From a checkpoint of a small mixture-of-experts model trained on Wikipedia.
Training: 308M tokens, 9391 steps.
Below are experts of layer 4 (counted from 0) of a mixture-of-experts language model. Rows are named router (the router's row for the expert) and show model dimensions 128-255. Each number is 500 + 40 x the weight over its row's rms, rounded and kept within 0 to 999. Numbers have three digits each.
Before each expert's rows: a language model's description of what the expert responds to. This comes from a sample of Wikipedia text that the model never trained on.

# expert 4
Description: Common nouns and months
router:463523486460449468544449459533468538456549545542537548464485540531471445459542454533464459466460452475457538452533546540466473541451466461472529531542453453452544548539533468534463542460538537456467548464550544540456543528543460554489549468522552452455545466538542455519458537454526543462463455548458453456536537456461466459545542533457459453541535549460536533454540542456455462454460

# expert 31
Description: Articles and name starts
router:467518506463457458541456451541466545456547542543539537463475536542469449455539459540466457458454459457459550456536524539466457532463463474461534528538461458452544537540531460536465544456536539455470533453540536541458538526544462540454546455537537451453544462545535456527455535463539535455466460541459459459544514455456459461545533533458458456540550538461538527462540541459459450458468

# expert 48
Description: Suffix pieces and digits
router:471514492459447457550457464538459529454534541543547537463497536549466455464542458538460459473459461465461539462532541549463456543461465463440542542550457442449545548536529457545463536465544539453480537471548538544450542511546462531470542461540527458455531462555537461541462524464528535459474456528455461459547496467462459454544545532468446463526545535455540536452544543458463451448469

# expert 26
Description: Line breaks and initial letters
router:465521502458457470551457453534478540454537542539549540465465543538472460458536451543463462470451462471457534457540538550462462541454458464468545531549461459457540542537545464532469535461543537461474534468544540549448535523540466554439545459531550457458536464552542461533459532459529535456461453544456456452542535451453470465544542537480461456533543545457536530458537540461457458458466

# expert 24
Description: Nationalities, line breaks
router:461524477455458460549459459539465530463544538540545547471473550542471454462545461540456464476450456461460537456537530545455470531457460484466547541541462439455549542536523463531466534460538536465477544466545547543458545511537459525451548454525539456458543457545531460533449528458531539458456463542452456452534509456448468455543534534465459462541543532447544535460525545452465464456467

# expert 44
Description: Digits, quotes, apostrophes
router:455520515462451461547467457535457531454542530539543544481479529534460458456531455535466462463455458466456536470534520547474456545471468471456546532545457450464547538546534453544458544461530546457463538468554526538450536530539460557467549462532531448461534466551541469528452537457546539456465460525461450459534494458456465461540536533482454460535539541452545544461542545459459453454471

# expert 45
Description: Dates and table numbers
router:459527475461452467553459459541464536447544541547541541457466550528461455458545451537475463471456463471460522448538545541438455537455463455468541535541465450449543537541543468535466533460543538468474548468545533547453537525535470555454543456523542461460539464541542461511454537460517536454464462540453448455531524454469473460542535536462456462536541537454537533461522546458456461453466

# expert 37
Description: Prose function words
router:461514512456461459547455462545467532457539544539546541466484543545464461462549456528460458468451460459459532461530531543468466541454457467472543530533460434454531540541532470540460536451540541460464555455547544537459539524544462542454541453531538459449539461544546459521453538454527538458463464538457452454540521457475477451539534531475459459543548544460536546462534537457458452459464

# expert 34
Description: Section headings, infobox labels
router:472544513495475485509481462520430557477517460553514529420457558585449464429512471503507443450485488440467509515579557529490438523456462499537502505509483534455501501553532486548475589448495525433431577524518544500504584517562486494516544474544495483474527471495490465498505543502517557483456413521472481507557599491494494435574524521468481479570469514480538575457500536456470513494450

# expert 40
Description: Digits in numbers
router:463525484468450471548453453531448517456554549543553547475506543532482458468527448523477473478450468476469513444522528545459433546469472460484535514533475427435550561544529476530462533446542541470474538490554530535448520498525476533455547461526536457450526481557519461510453530456531524441474463524456442440538487462454459450547539518478451451519557537463525518458535558473440441442479

# expert 7
Description: Table pipes, relational words
router:465518508470456455539454453540463526461546547540543541472471533549470456454558454537459460473452464459466530444541532547460461538464458457476539530529452459453550538537535478533471539446541526459462528456554543546454539530542463517452546458534536451449551456547545461531455525451547533463470467532461456456533539458470464459551536542457465456544543537462538541459527543456461447455465

# expert 57
Description: Capitals after articles
router:459512519463453467548457455533464539461543546547539538464492532547467459455537449538476465455455459453454542457527533543460456536449461453469543531530448454454543549531535454543463540456546536462470541454547537546460542554538468539450543463534536462456538464541545465527459531458535547452454461538458455456539504456460465461540537534467460460542540538457539541459541543461463460455450

# expert 62
Description: Sentence punctuation
router:419470553469437469539416449521460507449582530537547527493451573513439473498505439502518487510450456498424567490536497505521476540526502470539521565538459496483522536508507461509389502461504547470484493423553494509458521584544451534528577438520510492501496462509500479588481494497526486478535456535453454483546457447526380460534498538523479512512608494423542482468535517489503410483459

# expert 3
Description: Name-initial capitals, commas
router:465521510462453468543456447543467536451539550549549537466487538538467456455533453535469463462457460459463537451537522533454456539463465463476529530535462453456547539541527466543462535455549528457466545460547542541465533524544474544458549465536546453452542468551543457530460531454532538456456462537459452448535499455465461454545542537477454455533548539453539536458541540461456451452465

# expert 16
Description: Line-start list markers
router:481582515456493452504490456539402555483579492543528527462453563512458509453523489542525485498466448507442512486515583510449456495460466472459489508559493540499509524517553498511512537496522539462453547493513530497486537490576489481457511478613483471480494455492470460551482535475493533478448405484462440512549568446454473473550522565489477474523556520480535526489512525465502462487454

# expert 32
Description: Mid-word foreign syllables
router:459529495460446454540470458549459539464527549537551549463481504540470463476551465530464457487456461468449562467536509536466476543447456462456525525510444465447560549551541455549458551452545535457482549472534530544459531515543456548445539453534551470462565458532562463535461526447539533463454465546457454447528513452461457473529534538488466455534537541454536529438542539466442455460468

# expert 41
Description: Spaces before numbers
router:471504493459456473542463460537471534449544548543549545479472544541472450464538455539461461474454460467462540450534530541458469538459465470464545542541463447445551544542534450534467535462530533454466541463544543534456535540548459550452546462535533453455529461543544462525449536459538543455464458535456456452538542461474472456543542531475458455542543547458540539457524542459456465450463

# expert 60
Description: Blank cells, split endings
router:469522491456457456536464464532463529456545545544550547476488534541474463461546449535466460468458457461459528436546543545460460536462460460473534536541458447447538549543521476538465535454544539458470538467546536545454538537540467542466552462528544460457537470539535464514459534462530539452468457543456449453536520461461454457542540539467449451538549543454540540459533545449456448448470

# expert 5
Description: Mid-word noun pieces
router:462528502459454463548461459543468533462538536547548541457485538538470449465542452542464455463452456451467536452539533549461471539462468465447529531534456447455540541549529465536460539459532542455472545472545546544449540501541463532478540457532554456458536471547543458534461537457537533457454457545455460451539531454452470464538538537482452456539545548461536538461519540464456460455463

# expert 55
Description: Lowercase word starts
router:460514488456449463548460462535459533449536541543551545446481531541467450455544460535474457466458470462457545450538537551474470535463467471446540526540459453452546538532524465524459535454538528457461543461550549542455538520546472538463542462527539451463547462548536458523456533449544538456468464537449452451536546454456467458543538534472461456543542535454533536459540541452461464452454

# expert 14
Description: Capital letters and s-endings
router:476526530472444444550457475530456532463530538537538537503497512548475459483536456534464452477457468482464540448541535529460448544466447467500531539532470427453544546542541467519468539460542522449450542452539537538449530522556457555455542437539531443439544462545546447544449529457561535460463459550475460445543543468467456459546535542470455454528528561455532525463530556455445460461458

# expert 18
Description: Line breaks, inner pieces
router:459507475457453462543462456537455539454544554532547543448475529540474453466540453538464464475449462468453540460540531542467464540449457461481532533538457446457545540542543457535462529456539527461460548454545543544455534509546462540444549449532534453462534453551541463516455529461536538459467462537451451455538513457467461457539538535468456463543546535459536546460532536460461454451465

# expert 22
Description: Mid-word pieces, key nouns
router:463522505456457469541456452543460535464538528540549548468473543538466457466554455537451453468468461465462538463536542545469478544454447458483533543536458447461540551544535462551469546463542539464464544463549538540458548518540462537467543459531548456454544463555549451528456545454538542458467462548453456456542525458464463466539541536474450461538547546463542529462538546460463452455463

# expert 33
Description: Mid-name letter pieces
router:412611586456458426515471473514472562474500537510532518497417466513454490495498490565483479475508476430459579494511497525484467544472469472558542569553488546486509504525642468527479515497542524479480518476542522563437479538514441553495525481501501491489524460559527477539463548478583537438484489529488510466500484489478448487521511554403478485519523516469530519454519556476455478506473

# expert 21
Description: Word-ending suffixes
router:462524483456455462557479464540470534451544562539544536459482528544468446470542445541468460472458461454467539452530520540459451536450465481495537532527458429460548553542529475536462540460543534461473539463550546550459549523541457534465546462532539449454549469533545455513456535464524542455468460548459451451533518458475467463541545533465452462539538536458542537453542541456454480457464

# expert 43
Description: Pipes, line breaks, by
router:466515494462452458544452460537458533456535539549537546464480541541472449456543459540452457468467458467458536446541533551462460543469455457448542532535455441455544543538533469532471533460540535463472537463547534543456537535540466541461547455533533459460537462544543462522454535454528540460450464539456458450531534461466470459550543541477462457541554534452544542459539540460463439446472

# expert 10
Description: Function words, headings
router:467520511463457465553468457540466530456537541546544547469491547538466463460542461531465459466455459461457535446539532542463470546459467475478535529533458434452538542536539449538463537456537536453465537461542536543456548519535462550456542465541544456456545465545536454530470533460533539467464463542462450454545518453450463458543542536476454463540546545462544535456526543454461448453462

# expert 19
Description: Digits and abbreviations
router:471523488460454460544456451537462535462549538547548541476493540540475456460547455534460461484443459468459535453536541550453460539459467459461541535539464444452542547538532461540468534465544529461464535465551535545452533532537460540464538464518541450448528466547542460531458526453529533456472457540457445455549503456466462454535545538480458462537552538466542534453528546462454449459464

# expert 61
Description: Number pieces, particles
router:467516497461458456548467453543461531459548545545543539460482550539465455462541448534466462477454457468454529444537543540454461542458466464482536526540454432458542546542527479538461542452539532462465539472537534544451537516546465539440553462530534456457535465545541459527462533455535537459463465533455449447535521453461460453544546533480459457541546541457537533460529540455455451459463

# expert 49
Description: Foreign name pieces
router:467508486465453453550458452537469533458543546549541538466484528543473453469543453536468460481449462470463530447539536538466457543449457466467546532535462459459548544540530471534467538459538534455466534466545537541452543499544464532448554457532529458452541464553543465510456527459529540458456462543457448445534510463463461462546544538460451463536541538457539540456536536456452452450469

# expert 35
Description: Verbs and prepositions
router:472515502459458464542461460540463535459551544548540544475464545543468453457545451539466456471458465472460537450532534543453457535464460467457537538535453444454549541534534464534464536457528524463466535465541546546461546536543466525447541455533537452453542456535536455524455531455522537459456461552460449454542539462461464466542538530474464463542544544456542540458524538457458454453465

# expert 54
Description: Table cells and scripts
router:467526504457450459543464464541461535450543540535547553457473546539464456460537451532477457458451459470452530465531552542470465542459465457480537524543467459454546538534535458536465536459551536456471545468545532548449537524530466558479551469537545461457538460553535460535462539451530534448467460530464449458529529453449454460539542535486460461537551540452537534467527543462450470442466

# expert 11
Description: Table cell separators
router:470483488467456480530444473516473502470571508563527528500455484517416449456543460518466467483474491504485506462534542554455485518486437470486522568500457486470523542525506503509479505463506500489439486442553525537476549551540486484440558481553520451455539467527554487572455522465494513457421472563436437455503566466477493481542508526469472467520580511416557528454496528462493453465501

# expert 29
Description: Word-initial capital letters
router:462520478464458460549464455532466537453542548546547540463471543537467452458529465531461465460449460453457529448539547543473468535456459462457536539539452456456543537544539470546454535456534533458461543459542537541451535526543464539447541456541538456452547464547542462528459519449537530458455462542453455452533514459460475457541542539477459457541548545455539541453522549459466445458470

# expert 13
Description: Capitalized name starts
router:471512489459456462555453460539468527458544542547545539458482530547471449461547452539468462464458464464460541457531535545456463541453462460477540530534453446445542542541536462534460538461541534454471543464546544538459535521545467544435539465533539455462542456553550458532456539457533535462464466545450451455532523463451466462536541532472449453534533549451542535460536537454459450459471

# expert 47
Description: Digits and word stems
router:472522501457461468551456454533459531453543541544544546472487542544464456471543455531457461466448452473463526449536542544457464548470464472464544531541456456447543554544533460536457536461539540454465529471542546548456536535544458529459539449526545461455534454551537464515463533457527538458467456545457450453543510461461469456542541542480452455532547550459533539462531544463458459457460

# expert 50
Description: Years and number digits
router:463516496457456471543454455536458530456536535544548534457474541539468456454539453542462462456460468473460538452527544541466469532451466453460540526542455430456541544549533482536460547444546543461464545464538535537449541548543471548447551451529530457460539464539553454536461534461525533471465460526460453454551527462463459453545536538465459452531549540461541542458540545461453456457469

# expert 51
Description: Number digits, word middles
router:460526483457461471536456464538454536453546539546548545476476540540468455464538454537457456468447462460460534461533530539454458536467462454445535534538469429454550540543533462541457533453530541462463541466553539545454546521544464537469544455530536464455541468540549464525461531461531546460471462543456450447543505459467468455542544535485459461535552541458538531458533547460456459449465

# expert 17
Description: Content word continuations
router:463517495464457462548460458543466544458532547537537540462477517536464457456543465541455464467451457460465537450535524551475463544450456468459535543541466455459543535542531465540458539456534549463472538457547541546457534532547454536477546456534550453452539453548551460531456536459538534453457459549460449454539518452461469461540539545456455458540548552462538545457534542456468458452449